From a checkpoint of a small mixture-of-experts model trained on Wikipedia: width 256, a variant of Adam for the experts.
Below are experts of layer 2 (counted from 0) of a mixture-of-experts language model. Rows are named router (the router's row for the expert), down (a neuron's output weights, with its number) and show model dimensions 128-255. Each number is 500 + 50 x the weight over its row's rms, rounded and kept within 0 to 999. Numbers have three digits each.
Before each expert's rows: "comes before" lists some tokens at least twice as common just after its tokens as in all text. This comes from a sample of Wikipedia text that the model never trained on. Tokens count by the router's weight.

# expert 28
comes before: "1", "2", "==", "3", "4", "==="
router:531492503484559533485430431491569511508427452511554463455507446438564448448524470531557516613497447509510539518534564457472544519535508521505497456480440537458608513458526562459517571456620586432426465489470454454551505485452452470498372574467569580471511626516409478503539576479533496575428422479484471503421492528546483546481441397512411513483475489503516482515473406458574511442479
down0:453509464586515500531515486554567487630435562475576412469405490513459538447574529607509464505491548497445434442528468499503476546469436485569536521446526540469494417491506483452423588503489498460475496520469558426514528434492472350473522583588559515541463479477517459498584425503486461499551555436454526395547551453508550575498471499493463474506528460479470489488464442557478518476523
down1:540522459503491480482494380471574496497462569512542481483552563519468493397479514546541369424515527558513604414680523457475537572506465524520519533502486515507497493549531487500513471453473432524557439514528555353414527347512493432542469495543476610445447579484513473490575501502464519484489553347481570473550489453513588522546504547479561528548531563485500456549432454551532537654434
down2:516496463499513532489576502537569549536558500530473478522538492553474596518492490418392525620431488503531373514588498517514504488502493530474442496489450426522496537473548513500554504458457514474459534563437496470512465606431406504463645465517473463398469548492443548447530513533633498506458451441443521460556515569486523472470513485585530645530571511572593575517562565500563489459565
down3:504437498478528446435489398473449510480584529434490478580454520507549608552523461494434540491410506442496528451546512497510453440556494488513515540541563562512443512438485444551487475540493529462504511441545482571483481387558529526617438533558464508599549517572450487557506569478530510488523457501547513592470450557555461390552409468503527434509511584562513580484588519494485458536474
down4:501545518506444470505489572511560428546417400555470417509407492484457519496470517607561639630536479526480476473479440551536508526476555460544571524481391548520565480331448437547525520539402571494523492497484537485568556579543527460456567471457494454538477500664445555493503503489549435486495476524476425476500483512491522545496441383591503475488544381496575511469497455616457421469505
down5:481520496520481505522460434504544609483446482562449529409392556516437631533503565453433542437476482501622433490557505487493590513593491551494472439487452489521416520511545518510554451495477549450499588484483482603476454568435502515357497562377481463361512570429455556525505459479479510446506548521492488577510519596503476475356511538600476543524505420490449415514532555422464532459511
down6:498515592553441482542419586472505498595496465498610391514453547483565559594552579500495541512475582494459542485460517481490557586492436419512512559561519532468611457489523514484457504512434487517568482478559458499480540465517521454547488519562546514579547487486565494497475458426504487525512596535511505459441491521502495522540472441518370468507406506451482488442475530595524574431525
down7:519396517487505491533511458446476589554495439478391466586497498522559507590523548368488468557507522554522421549485461509523587541463563487436466446457511425504497533558500558558531520391458516499554472523621478541487441558450553578524575445487531513567491474516475550461519473499521420529459440492467455522509564522509460512530524497573531511505502624520528519477668533520575537343501
down8:555513453540509505496528518496499581458472488466506522496459542545558513448489450500445526541564486529545499476525501450553463502407464554516507520471497511516484529544456562501558557528418535465439433528484529525517541547363425426409556483497411472461475446449484536524540431571569392517451451487494497462592529541503603528425544500554531595568577474445493538598462405538531460545508
down9:465516492504547447475475546482457474567492491486523505383567558479422499489473496333539536497465445568550456585572628507490549519502501437515401552527528550477469495542485540417572498524498510530448562471570588491455504440571455473451551494520534500559539571640487516495455407517467448456504513444475566514415492436450420556565495550468470503560559471511574470482537538450537580511543
down10:496463488488412520516484521586609427473392489575528445479392431474478587456577544697486529502503507493440530460336414479515418487452526482465531535478440469514510431404534493447452577548433525514484511520514502477522467509521488441496510509434492488456395489462429552534482499434543504534530514544503429459473514567491516569503535495567489522546523449460451518462478490570376477476535
down11:490426485512462534515561566612545397445482457565449475585504409484567466512478495601497544547509533463447566427396394538500405500507548516519526490452438520442489446455555431498538548574456522533442504533508510459567657590516520530512524507438554514462469518466500611526465610386554526499472469570503417487471549493430500535555459419567503532454546430529548526526457475610354458487473

# expert 11
comes before: " ", " and", " which", " he", " but", " who"
router:585580499511574516451503527547484593512512449425452448622535361555470453450523529425427438442484552581446466452551597494548508521485445522529500547610496508525514523524550547476579526471473555444490463459534516482499433510529449533502474407552492508421483515483484521481503511506522371468431559517548628503522498435561420557443476510516534495461517539484561435498456450521456509469515
down0:533580539570506489495456489494528485555462580485471524575479452537501407551527590464459582443450511475477484579523497562544470490452462495515512585478537490503574559507460396501449515499490543543456472482421427520461499451550499469508435527491469449510468599481459451573475530511633537452516532491434481453422458526535475468506508539596421481518487478440557529524523434489519489540461
down1:430416410462581510476488577453596434522460489488444424519480509495497530622454510527527549525511455489492511538533577433496567451500516399523571476435512474562500506523480437564576413498543437569517417441502543503458520495577388495550442570583502461485569473447435412481524522523480540562364556577490510472432548448497416515484430525587347472471517539513531479521587512560532558570446
down2:553466470482553500571542492478495497551502573425538438556490466527583529519527463570493479571468504531466480444431549496469449568452533525386518455595485464480552439524618568491497485461465448537430495467445531569449486597452564455454509532393443393575522489448476596485490547518474557545587475550520518496452560492536496583555452447565446519538492531547501481607472540469405541449519
down3:559593507504536433488447542510610433495499565523496487515480512576480528498480511501460617425464502446476587501478453499517455536536458505504462568446479526346517459445396467485563519585466557511458512557437461489547464579403511449428426492511484523437391515546488537453532502535577515526543541538522587582475437467454526479534485480514466509543587494439572591533440478499522475580459
down4:468525590606513496522476510532414483517527474452438492492493497513511476483520511428483539556627476505543535467485549511569563428446483503526484564523569439435524459544525496526552519439571584539427406547576482553578533467496459482497549507623454482486513488515486569529539448530466473544487536494539470445502555490517406491474472468513561650421400516489445406489451475527448474535476
down5:456626514491499580517497493481537483515431503572533513514534427565510429517473477579459484383509458442558389527486478508437465489543450437524403539491422647527486372551546482583498494558541516521550622472522419538497528511557495464459539574482569494547470512516582481610458494552539425487532524476480500476474422449492541533431523479503468567441521415514510436494622472492535458372465
down6:443422552494455525455522452512435510492485473459485499439516535462510524513506491488529562540478506447612513581532548499519585475453569471556500540504487554485492487561587445483455522554434559485509573508583454499532434404526544437473606482453538465455425561523548500565475466485416482553477443560516450584560417473507413602546529548497494460439465477538465404434427458551578462512551
down7:477511545543473553496521551577533547485477421453443447482512473464479489486578432514506533461460460531501529538577502529500568605542563415547540423564586570594507450511506586503472510521496525502543508550488465441553479523532556461472539432522519522560539407583454508552524529496430562440460567546481460522501545514382436500520480589510540513555471458470500543518496560497522464543501
down8:491531447452494528408494386659490583433514541461449521569518513474483487563587519423568554426515540512509562445440501540609413481508410500510512492502476482450445462476503506440542501577446488449480470476537514506485515509555445467496460500467538530455459529457502547402474386540501515546533490442406504526441425502476491500468490568506569534529386450511494475524418432528548486489512
down9:446489501485462505425490482532506529472432440480451442445525539483525502438519477486608518501523434528474451565593557426464537500591540471549600595480488423430513561500551506496504461459502546508601517542490564524538508525454432461402476437463426573502546364425526553545598493538465595467511447521508487489523513564520475496383480583479508600483555454508506425488478565571560562491444
down10:483512464474507520488506415566455454495451450477489459570487507470500595465578578606631551495513429591556447567462525531550417465534423458367474558481520538481503426464565538527530547542533407490545472501550578554537524456505470511369567446494551594554519525452521477534554513545484524532495524472556431590561452467473438575539437497580520493576602499544562501496572608522506457485507
down11:494457587516442378593501508552449467390499486511524381472472496503474520414535555505546525429496544527509453468539495553483479607474465481419520525466489575484497535495535419478490470599477589543508539488474516476481588525524456447470517497449491552507573505535482569478495423537517527533507478532601456502499466509592478551536482571522564415512551504454553461580576484558484522558498

# expert 24
comes before: "9", "8", " |", "5", "–", "4"
router:547494506418578552461525534472506477535443526551504539508515496421505524419520454463525470488431476520552484582441536480470389457498452588456571479564502397539553453517595434513540516529480531390512482525479497544440540513486480527411414426474497444442468479477537461530553540402584474477504517448546581488599450483576550562363448482463489510472526577506495437471510503407496473443491
down0:404562543504558526458503566471492463480525498449490533423523559557588443471468490501491477557549598579478480480474551436624432414486530480450497482550502429491513481509500548583576529458575503599479455500465492529563526444440482411461539562572508440551488606465530454536553481422488567512457418518502526550611486463560416478469445506438616489494460484451514587582443450537553465495503
down1:416506493577547499556586469466446554468435512477460546414507541444557512487489448455625413504484615629544506498553601546473469493575508520516503544574510502518575519530578404429626452453517505627509366465498558509469501566534494563519503470522587485520424575544503466578486445475440548573499529604424561502497499450502460455481515523542601551491502523512476456519519488480475499544443
down2:547370493476511503522498599473506480546456566493559488537443415518451517497468496481483499573627439521335493489497461475422553520479470429468515530483572520470561591453488535525481491446479507481544444460482468433456623523494458461447658537431478521459513535502480476482504561506519536544517478502505477534480475512434496428552551377498472558548551560529464431523495461442577573528575
down3:409497531559493525515455567492498490563577463472399541510453541511591533496543404456495505507546570501562468465396530585527495404544600531486497507565461455536509472484536432558526432509492528525488469419407485454502475537526457453520468423493537524476496518457516408576464427478451486522488554506465464435580569514443503499513471446570525518491461544436526454437468571463529504394492
down4:440430547471628499461478478512532548484453566470481484533434563450523517510464558413568524497398536603579504513487469545509430491448528515527502552478608497476492563537511437502466416537496500481532482575464552465476512534472457465454466445467527568538522389531536468474484426520454415572552429397456565507484583558525486526496585571550500565484536499415550503472467571430410505435498
down5:501573491513532535488524608498514511453423469446597494455562491516471531544431458463444613551634493451468549481484457499516521625447536476469446427433598462448501579589526522519453478525511515498481509566406463509436508465469475512507549446487519499500454474484496427483532521564469536522487481501565467520478484678498477460572532489512465477513524475464463471440499470486552463541565
down6:464534417448509407551529469475534483526503492516540543514543493502465570537471487394563550491500534453448477559516491484518564623506484455553455469512559520383423528575498583471516526461485464432513564549491513516436542472570484478413560452533516511563519515472547536586411438555530519526509463447516554576540449421461558508421544544601516543540602551486459518561489476452552443534452
down7:425519538483547516540469508504484516441454458463492556445545506528461540540539463416421561510436652583581500426527514542545542460532489368546546593536464569529492526522459578518527459494468465571541484404500450617545501523524477555543521467492675404469531616467576406557457427474414522551503478516515534558584551493506526492517517377552518504541426502534519504565576565511517496428463
down8:453548472519500409495507438508410532409468564442483450418601501569537471450470407484515557534471502528488420463521534503491524532471523547502479448517608545462508476465463506478564525458510525550457462503412483419559551435458416485385514483509465559576566576511499561626498485462494524613516409576484536531420456510569513510501576492562575476481462448499544436539504491418560459573571
down9:462435605548432510514505506492535503466467546609357572588528551418426521472536510474530498422507560440439526473469470449480544582545399538486418471463599518548576406434496574459457462565464410497468473477503439405586619477451497434524502394552402546547497500435547516473530543506432449475474540470475438435533413411490474526449464483441485452511542541562460519582510467422461565494618
down10:445449491517491533547489445414514528531557549399552508527483567442495531531440554607587500484511507515619517524562527435510485461453647555516545494486487482451521483571518402487529580483482523468477551601391549488441455503437554525450457574474499511538479497491492596446494541442477535501522351502460407520496487522559564534531551566534551497409486486442538512463511515472509492513539
down11:556520519557507496482551538529509502498449498436451439473544525409489454454431515460531435397485568517486519471526544485532540489544450471525552549496546532485513557514540576531576567488486447490575439426533517563483473484536548533455517516530614566418511544453397569457497486449489491466494512644459473469582507490573549466496474530557479543436507574585530480567472456414553557602541

# expert 31
comes before: "0", ".", "5", "–", "6", "4"
router:470628497501433553588433473498487501546508472464499515534557440552480526534505506418495446427513557420446478456560494508488460428525512520439508538604436528432549525503511549559583574497492439565507420450546507431454534455560475430520475533490501449509531492485443514494479518533497499507643437604443562388560505522575532438493386491380546473459493538447490516560611443543455435473508
down0:494383590478457612439515505557533469453517503525517469488545501521569503500450592477508498550450328433470513475439486513471470485486540535542521561491493519479573583535510490505521445532505511506483479530615478497546565530524536525590459593436529472493544526589500611524357528526499478546442579504464439553427602521486450541522460472439564483430509477450469602515524482507448485541573
down1:551550532580521474608533454473540531478580600478468535440414484519496548526543509386492488401593532412527447516485510477498490498613506480544441462530592580469525505490536438547577526604566474391523492516553558502469455451465530462405510472442604536485565501526461433507510606545508472589438448504412481543518490444551514560616496496507618506434525490486523445436580489485550514445554
down2:441484542459451581431587489421623498524491586535458555503503488493497566455506486594524481524493562524443584587501562476486491518536446552560362562410481413498439404536553532425517546487488507544489445496517488517447443490569509449516483564541470469457488659471496579456439490535508471463472448404497516513507546587455468516484566612414478523474477474453421563490509503402550568506429
down3:482544575536531488443523528418438434550550506447489445568431486501486550518473454555608529468475444437485517488555549532543660442506526518461591667505535529507485453496450492500477608506504502566539462402452481384453464521534452487473633471514480433527550545561429532538463410492444459614417481420446471475520483416522511471523456503429501455454487474512474533522469439426613471509485
down4:527542513519496534568543515443520574516590483513543484473494482549609478426537442462392437510521476552496445427434514419513483461530528586470470507538530448589444493423505392436469453536484473476588566545565577447447473500472513546400506474481668511525432469536460522481577488488601470561441545520528451577534575516388492613514487561511476478421494613520479467460438462474492558463507
down5:451550489442480518405543518525502497623453506584531580455518547505563533547539473540584485668392489616437543542567520470464556528574492482529546487574378521499537454536458481480471494602510483510457533522406493536549541596392450475635483495467491496533499526488561471543456509442536496584441495453520528499512481506465475507404489553504550458464378448437552599475454488409558554517567
down6:479518494483536456511435449475485521525470484470556549516513577584475515424474473507532547572506442535550531463505519518446484569511516510508460503502481472493539539419489466521491556504488463552503543550470553557496578450580487520493475551488515515533472483421551587588431426503551521477510563525477515506466424520455530495590541511453499455485556553584454417482510476529461583526433
down7:494558538496444458508458493547514453470415378518442500497454347415508501466431553583508463578543458525499503535633509514443441496421461538469487586583475463349525474454510461468415491525496614516460522507560476488598479445549505512516502499547491507575513462469442571458484531466519456452470595657575524518503487446532464466426387583434516525407487581521525494483557552464477454411531
down8:516517526538579557552434508500402492483553618480505522473546528528462489392492525524435540429593589539470477428441434504500493488481475526448455502518436503520498504471441466441483537600349529571415490456521494463451496527508437530541429541594455393497495471436454446534516489561419466591461377472606473466543443497560430454462623417488528412456548421470503459473514534443518467484560
down9:433511469478521513451453504480570440513428496448477520471562458510460471487404498520430422512422527542487506538488533491481569473411413481478457596474576461502470492590463517535555494588490404484508596512465435583627507600571471590593454543479535426482432477529540548504483400511426465464448460428492449529482450473550474506507529567553531474518534427565467492472493504391557499472587
down10:440574538560432500659456522526527449463438555452493551560485477546471508521473465475457495582474574471476475472513523524443534509466492462511470458533555461554515404580399563380546512489605520489533421582518484480450457511479503538490498510371543505491456503523489481415586532526534515608570560404549480506476493548485555565468456512592522535435466533478457544433477450466452578347561
down11:498562534507500447606537524469532477468533518487499498492417491438472561609500454402580509485500482511637624494489529544506527566525488440510473566518543534455542536514539515471505529470518470510525453557537466486437411467601572505455474479539478530545559501433519410549504509562441522487399459544529518516584568496555465495482480464463489679457546494494479454428644559522455544455500

# expert 27
comes before: " the", " ", " be", " a", " his", " he"
router:518507489518544550598527524465493448473545492556537523406595501445599504552480503535489429471566549450451461443486411531421530394505531454545523513529497497441542489456561516576505535530490438498504535612474545537466499442579461472441559422604535525510408506573519440432501614463538520443445463538468465532463524419599674479472487567526502382515491530441508412393462561524501471395468
down0:467403499518468434477512490482526527433472435445377537518461546513556399462501515452563539512511511468547483475498517493463569539419459540513498585527457546420525516453489526503539489480415456499487488462583535464548520495437429489565452551422553501545521529537450544503527434503474517566476569448504541463500491607434483468537443511533551479512457494623503534484445428533453521504563
down1:483538529483512491539500496542509531452471451590534499509542571448477558472463464469477486471503541439426474462436451433523509572532506577446411524526637482499526599517549513528587448462501530449477526522504492492486567589493526497507596354525520655582491481564535537416489519496573501504432463469479514392432549404504509514468493495478476482436495518411545406460443553482451491562597
down2:508522544470505486579499539507513480479577430709475535507453479464429514438409488556455453486547614471430429489458473418568492485526561540436488523525575524549481535471527469490501534496539526402509473486516470542521502564427433562605537462521531620543449450462473544512452517500556527452470439448499459472524539389540559526457475479480444483434544626435461441483496540513481512534521
down3:527496523516469562470472497521500510475453501420584530446533457619473552626542468481546498482492416564484491521525436497524429476473474501565477421594455600519453531468467476536454490520531472508501540455501460566387482526564515515415544561517465452520510548466558429507505524465452501512443541490581432567524566477505561530530550539560544506541433511455449454612446484465493390444534
down4:491565603488490454435492602491549490470513510606570450381540487450429567458495539532571463469412498473517564535543477550454449474476504464530558559519603451547448477487457467408565507486491476430508460572505566608440412519538484459503515495468544533465463542616508484484519520459514455457542473480377530597435505523598531604452505484510496523460564577444517516517551563519503453606535
down5:477510491490521476555452482436530519476517518543511503441478494517489492482535531527535606420446440424635441489579560502536501451437465491482547523534477483543464417529438529568525503465447474499526508545487488448528577342505451567504481539452529358493514550528507553582467431431355498539506502466520485499535407462423539448500500518485523418547450436524481435490517405524530510500463
down6:529447435491482530497511426525541529518438528363425543467462529545499409463530486426520569539488397546512487489517491538476549593427521577424457492484537550425506425483429505448563498496462573559528492513508528502438586415504555486473379512507463398452486482479447474542487435463470534603494505425554603464535415561509492397547527536480512459519515442601541481589505411404505574434503
down7:520567523553546437614525581504460491485512472625557440520507478463487558533445430534488462497523539491432520497520484411496429482537518466519503438532527474501553586535616489552448457506498511438505473501507449462511403581442499544520605492508552626553543457476467532414508529512504438355529537553459453553494561456480500535531389431481526504400542571426508459501523606517485473543521
down8:480568481562478534445498490458502416561521460621522472563489492487486541514473498559563518480543569402457482495550415452568475451543535415386523484506482445561521507382528523565431536546471487467420586507440505521416417503503484498508573354541493496527538421496535454483483541468528497390478496582479476548531514470580526589423479490490509515512424555484540359486565499606499545560514
down9:437473432515454580512541562484469526492513651340450482506463491595499510483575460524507455518497532529493502544520530501430481474501459560508582609574461517510467481447492505534480519497480466555561514429463603589493478505450408558512447525560458436449566496492480484508498516502395489474563605496563479538520526514531530407528507501453543427480559488522494646507495435507584560501445
down10:548439462482394502478498413541484491530432580361455502492447521528534483504560486522446474519505481538506445465480519540460535516437438540410506466481478575399481455578394512504475481495472507577460540478454501514497528478461582536480389646455474375474524581515440565569548460492528541521476563539542553382549514519431415377540552572481494418547496482464499531466479386497614564523529
down11:510480428510415480502502524508437453554476584429444506505379558549492436497563494412508506528513443492527404501482588493469489540511518484426543554510452548530496534444480554562519510490421457511572535501497472510510479418432429582463459630510457357421481523463507542546523471497423507484587559500534548499463584476512506434556449560512522443521523392564530525528513405536535503599504

# expert 20
comes before: " the", " a", " his", " be", " its", " her"
router:445528455512479491417428501501534603504542457554547492480536475483467523472420470503492518467452501490521518454526446482544525462450541508382566521501599524545471439468497520507531550414530483422550431441500541636473429519457502561532504490600495555537488465427453501498473594514440604426546470506416434434518431491424475472381475586538524568520593506446437503456534568563537433509582
down0:519504426508483490468508422488505555574347594511510461482595470557565488530619527464486416486522498683472470455438523540461555514511496496553454434519456524439485539564491442491520479526480564479437484451515557444535553507433519539447408479501505449502539527591584493487608443500483496492574473432466528435558470499516529494554512527571567555498491497463502550454512526507482551520525
down1:543452531446536440560468535466434524466443519530480504457590415588561530506607544469452467525543469692503517495408468520522510581561466547526403426539468499476494479499426414475553490503458494443477551477549510463549555491521516436491491430434535459506520562598536475476518508554519540493477546422440516440514454513561543382506566394487561589508465470402485580555459489492527547530528
down2:492517486557568590415435417523498445418484607493608467463585456631522523491535493495481485448573532636518468538482574562459540501538517479546423492490432447472490498522519395439513450493526538486495511497516503439514530506425502562535430509504573453569492516612523534520482581484455497453551365574451495519541506445572540505551588483578485523508490476522546569504577486475459495492474
down3:413514504532475472490476436479523414542511536591502535408457585546537533567534482573525562411589514490441491518496483577445452454528469501459497508389558466601520435498528529498494548542558477479514435528414584468485478603523537472490509520557457468501405572548538523564521474512475502512530538430520551462508483525382472471519567603478448563453532582467508461409474505563532460593467
down4:458529487386452510462479555578448511440422501533586550416463552523442510477557498529527495560482518568586524530462497468575509463553545568548440512511565438438506544453588443490446505436531472592527510517469524549449499433422564496553481496502457536508478516584433485488458532415501465538498559466504503472499499482559484486490489523477438505520393519461603384504564472395479511530481
down5:500453562557502457498496588441614594500534419539552504518527491497569466445441429480451552515464527552390512478500486464580450567500541636402548431491561571476453457462401543542558534565505433470552470371517487527402516579553518491541552445510511503513577456480552503576507448510526454480457510446506516488583438456511547453547509581540555494477561519472481460455471499419503428541446
down6:440498507529479536481569590504516452472595401526485486552477564468415509540377483569545603413473549328458573504556575455491502469495461462462534529491565500543504536434523530488432507543527455565502477521481515583446433452596525461511594498446489611548443521401442548545440501505536504489477515496459473524442543502424490557497457531476415437501519530559436451595532486478466424517493
down7:512475499489477501488467457488526467496440578488504551443560498463575492501671400440508479509553529590514482401500492554574578501490587547455472393519516425398456428532496398538609532397538469489437504493539525466542529503481464506536475473534489444408575503551512427480584517489501487448494479408445536362456495445540500420445522479482478480439389451448538548448562510572502493514482
down8:479440431423557474562392515449508426466514561465570542454566425463510517498522497406442440556513533588548420520407478556577575645481518513494440518492487471428453482503561461422500493361497443548468584549512466478501442499460530394561474543483475421467509460560480474485485571503507502525457512544519426426441450505503523397450488519414433546481463470460565505594530519447566603438559
down9:559530538449479455542443528417549485514447563580534455409538508519532560512542539449424496473513533568447530491405495494460480551542482535585479460531502509528526478410422486472536488536435495384413416505575501502498550549470539557442388503532526436581493545560541501499473532534516514460593524474444435527578486502509560454550538500515531594461539631446448558471483513538479560512538
down10:535465499477469466489427489587444496527573491487496583498550545489424476427487475517561482532567583484417555535563414462533507564521495554525498412430555422490465430479504530556569544491566515491524496461519526596440517498571604528532627459473487526480487510587553414528547514530489513559516504485433514436515454456485530428386517545510419533505460548512477468473446463428505510646515
down11:570473459471500509414477516467532528488484516389513438496426459492474456486514643525527462528602509565517488570558539532561507435497424467490432510497382520528565539498446435522440564507469490567459547548549532522535498484451472454506482406466521411464449519464536442530508539512421533509471542465514523571502483417467495534526457437499600445543429394477489472445506454525521523513551

# expert 6
comes before: "0", " |", "–", "5", "4", "6"
router:525495555548530423529516498468521453475446401499469389424492458479504530507530486483504510536460526478513459483509508542568516511591436492557618496536517603488527452556467515511545573407504535462545443438529549607474480479554494597466500488520527563546494463520482487512555577556487470460425528488517506507480535495548526432497524553574601533441465445445519566516514557538582480451586
down0:505527477467478479522541520440443509538508494489498429510445508534391491469480633516562606497562522461579413507463437523488474598404428433452551505486508531492533508502551509519546539550492467453493602513447463492469530485427525462583497502551433483536387349462521451529472486435465500446504509503486485450412471512443450464481508574427519591503452510402570499445530521497508595520428
down1:551538458569479562508519541455485403501614485455478466479450401510579411521390466400545472534492527506529596423609561543437437550516528414526544511593559523395547489446412526474521500513486443496414490506506520453543507486465530523542560552507438435496479439494478396443498431520517487563433517565484549448485503533502483585488503474460495470463429529462533563495432474448565600563451
down2:540489468511434459566463512454476588527558502492439463520570558367476414431461512422562525466559491564478545537541509564526585492450550407501536435481443401577548628492520514558417539552511459602557546461471497533563500435473503557524524448531471481492497610516584436500411576566525516508492510561488471437478453397501533520462556463499588456576478514515529457364473515472539466425479
down3:486423498448504439450504488536497465482489554486501578542538558477530496528505599523528525490450608416522581539430560457471516508416509549421536493432516454478531445572512437466443474577425436521492537463453516526525476514459495466464492597450529501448538501445474515481535483488589446601547579477433561571570510417463515423478437534566475527582434513519377569516558477436474426458497
down4:537545477487472508493591521461473496536456515460444529546463587450494574536468411526483507479490521539554632563467517479539403572513503568497596501519530465486541521448451552479458473537519572484447467446420487420488530569525608486491481353579599485483564456544459406443520502596484388488416458537520559443526456483466492464613475349387570492484538498503612471558517481523556539571500
down5:512504512553458428485490489437505547486486453501482523479355492564513492440528486457429484520452515602546486493514458405548495530596431387621575607463503573469476483504564553485505584514592491536550562495541462550455541464561496571468530487510513492512603449505429493410582497583524457525521506454489489501570529461404512485561514482499523495506450505551489519503456477517514558561419
down6:532563474523521488593499542524502447460458388535553485431465462511429536518569526443518508536540468498449592412497470478437522496548431497570615544497405470495505508474553498457507496501630490429506479435520466496441516577418515584505436542519496506487536431512555424548503460495567490516533430537509497448559449515525481550461523413580484541545552361452512502556578480522533518574536
down7:460521493418554538549472434490513474587563504472441521448495409539470533424565555376550508430493561437454519486475456548422469487487509415608564540547596493461537518503495437457449557484437521456511527501497482494529519526528478465521399591554482382544502479548472508474561439437490482519467497508503532461446510552571491492473439482583565461441443445512610483462514526551474501466512
down8:443496461479505444494484526525464495457589570514490491434484418477479440436500485530481498557467541398475484526490551448533498430505457475573566507452537487480513475481453519493536526496463502473432464538586458550475444511443458478487514409491607538505490524459585488374502452429500478537490552412610498513496555565504546509561468579438542493438382506554433527504495494474405501512472
down9:538511462547477493559476403494511562437502449543480469553498482365508452509522447393560491569591496597517497492476417497433434431541472537472483446521534471465530463491545473505463599618553524443500467537486379533532452409477496492464587510499479496525604454511487501513549481499507590572593572552510444468505525452490602537478464521442535530514448516521572467493507374455470462425496
down10:528442476480522529451567524520451472533539508523548432513519572507431487551470558526345496410479462540512459505569529540478473486471482494348508495485426519529504501566521437518436504539534628496426521453424473535485424515379486519511474530519494462488495534444534488418515479374528429508562509528415535579467467496472521503544502503576499498558649574529533482524507552488506492515403
down11:491519492497519491581445547517485570446544596499514486536555486491502488517522577382421585511473629524491466546491488475576533576477368522531493361518470410467445461482448518501496452447469527523448399504531482597447529561459513511396517586376487394389517543481514525447500463475494511425435482510512549381461519531511459518510487460461515407461417481512489476450529516603489410483439

# expert 16
comes before: "1", "2", "3", "4", "5", "6"
router:460453495548485623511460520520532578547396466446470490457534432438631490517414500498456478579488466419524498546533476508510432532493478466517506478447395516491539489508479471497500620473432490475555515530572536433533528502447483563450493427422579605518445524537393589510549454537563505447474471539472505449543541540539512477510498468567450489445547457521434547489582505499593448538546
down0:460524449471487500463514523615497538502410461525520473557509525495524471611551460519490594454454532468470478581405480530577481501523529516475443602529561590492466527529514413452477560424477481520453444568491558427477516507591544505544360418516504443495484564388444523497435599502433449510462536506348435471549494526597518431475504517499542512479424460447439522468530550424442495542515
down1:589527526580483492534480539469472452513529448556453491544546557477425505499465559417572458495479510489570440529550447510448522586467513479455559541489415357554503584528548547453509486526516357476551481489541422518498525495398507552597546529488503553429525440481506526475558480472458544448531488517586560505463457475435473571540492518513455394489534554503494480502483450548465532452486
down2:480543364524625495459563470447486515592446519448539545622633565472529512417521546517486472492461503484547464633488376479478442494477557526565525522483500502555415504457513544460539483477506422492458490468522549394494609546422488432531447483472450460510443457487414500386546548437426480470444540564520381551530501523500447442511483580520548556415480493507518493407562518591449458531522
down3:479589600542394446525477518445465506509506468506358555488432471559474427489512472490449533588514464595442422509581571476406544555509441498481512533545555449487491446529554531507487532488555506540511569417427480510533488461503532482447633511504446503458565551536497494618553440512534535435562484449530496507433598516416490452566534569527484411589538461511514457508437503524559618451500
down4:488599503538409560497458542450410491429572412440468522490559627543476503492506514480491531533520483558462433465388506449492550478547408500594457637500573505589405495399525424441538456489534560538531568583467517440459433482457520456493494402474412484538567553481412521452484457448460437511407455440463548516586527539550484513444473495474465567428474491484505458460497502534448445567470
down5:518556436484512606542465474452459555475573486608533502505450478528436502462536506543504550525376571485552477411535587457496477404391476451513525523468402492434561560534487499500499401585503475490446464449522495602479540551494525549445386573536522498446506571480499481444456505601534507495512443487481521502532544509525612588476464447410480511618510504535482484613458493523536547555464
down6:488534445549498430495451513543521563462439436501486422529529530544502560516478522539490525440476399435517528615514526539493529556540530530530550507540514497545488460526540440430506576477446603489499387566491497428506502581505490469610469525443499563544454538475484451505505457530474497418362463567476514509620494509532480428519461508465542491531462529470453669433562557453485449443548
down7:446533529530468458524556543538490565552490489491526436456563434512528505481466493499568536588499476419621498509539454564490492559550458413528470498548535541519530573527525547497526530471477523470494468540518501435465462497542422461507550483541560542508489575478507497421477536462530496456498467473479560480485520494524427453594440595492417563456479480470539606374464561494482451545475
down8:444586516556471424478522529593421473447519495559476564520537527542504585422466491486455547504448555565494488547518549473480487472499437541477597479418496521474482463513473473531557504560531470490502503562475511418509557498503419552531506429451467533572457488585554585502557462440459503443479534542426490546461513547465442555482525616537470506470533608453507543361518465618562516574467
down9:527494557417567581506535503504463544490521479432500426429446402529591425562507412495399514521477476473394514394462526500457538480461504502452474548529438533408506460561469436502582451532440601501542553439447615534478495510459521474482497560552513574528486595513484528462453480551439491461522503460510525438490582554479585447561524474457484508556514450493438518531420468433537549585473
down10:473513487497486492520544488402577530506484522593535439482489404488551493529486484556453504519530465480530551427484519515573450302527516503393431459421461373428483475472598501462563480532417504493487400516488494550601458573491571498405472533506482508531455436445452480397499560553476557504498488463440455496520488451491559487491475538474503511449505428518492451432540616357577512401495
down11:516505463396536551511534461522531480487530464444624469535517493427504507473515480496505473472538544459467543437493465503507430520491499478489483405527364480451550497479423477470495484545454471500456387437567521621506484501491517540610507526540440536452502562494508390471577596503454514470578502460506452515520438401530492523462430449540476577522497584536418452471572521528543523417532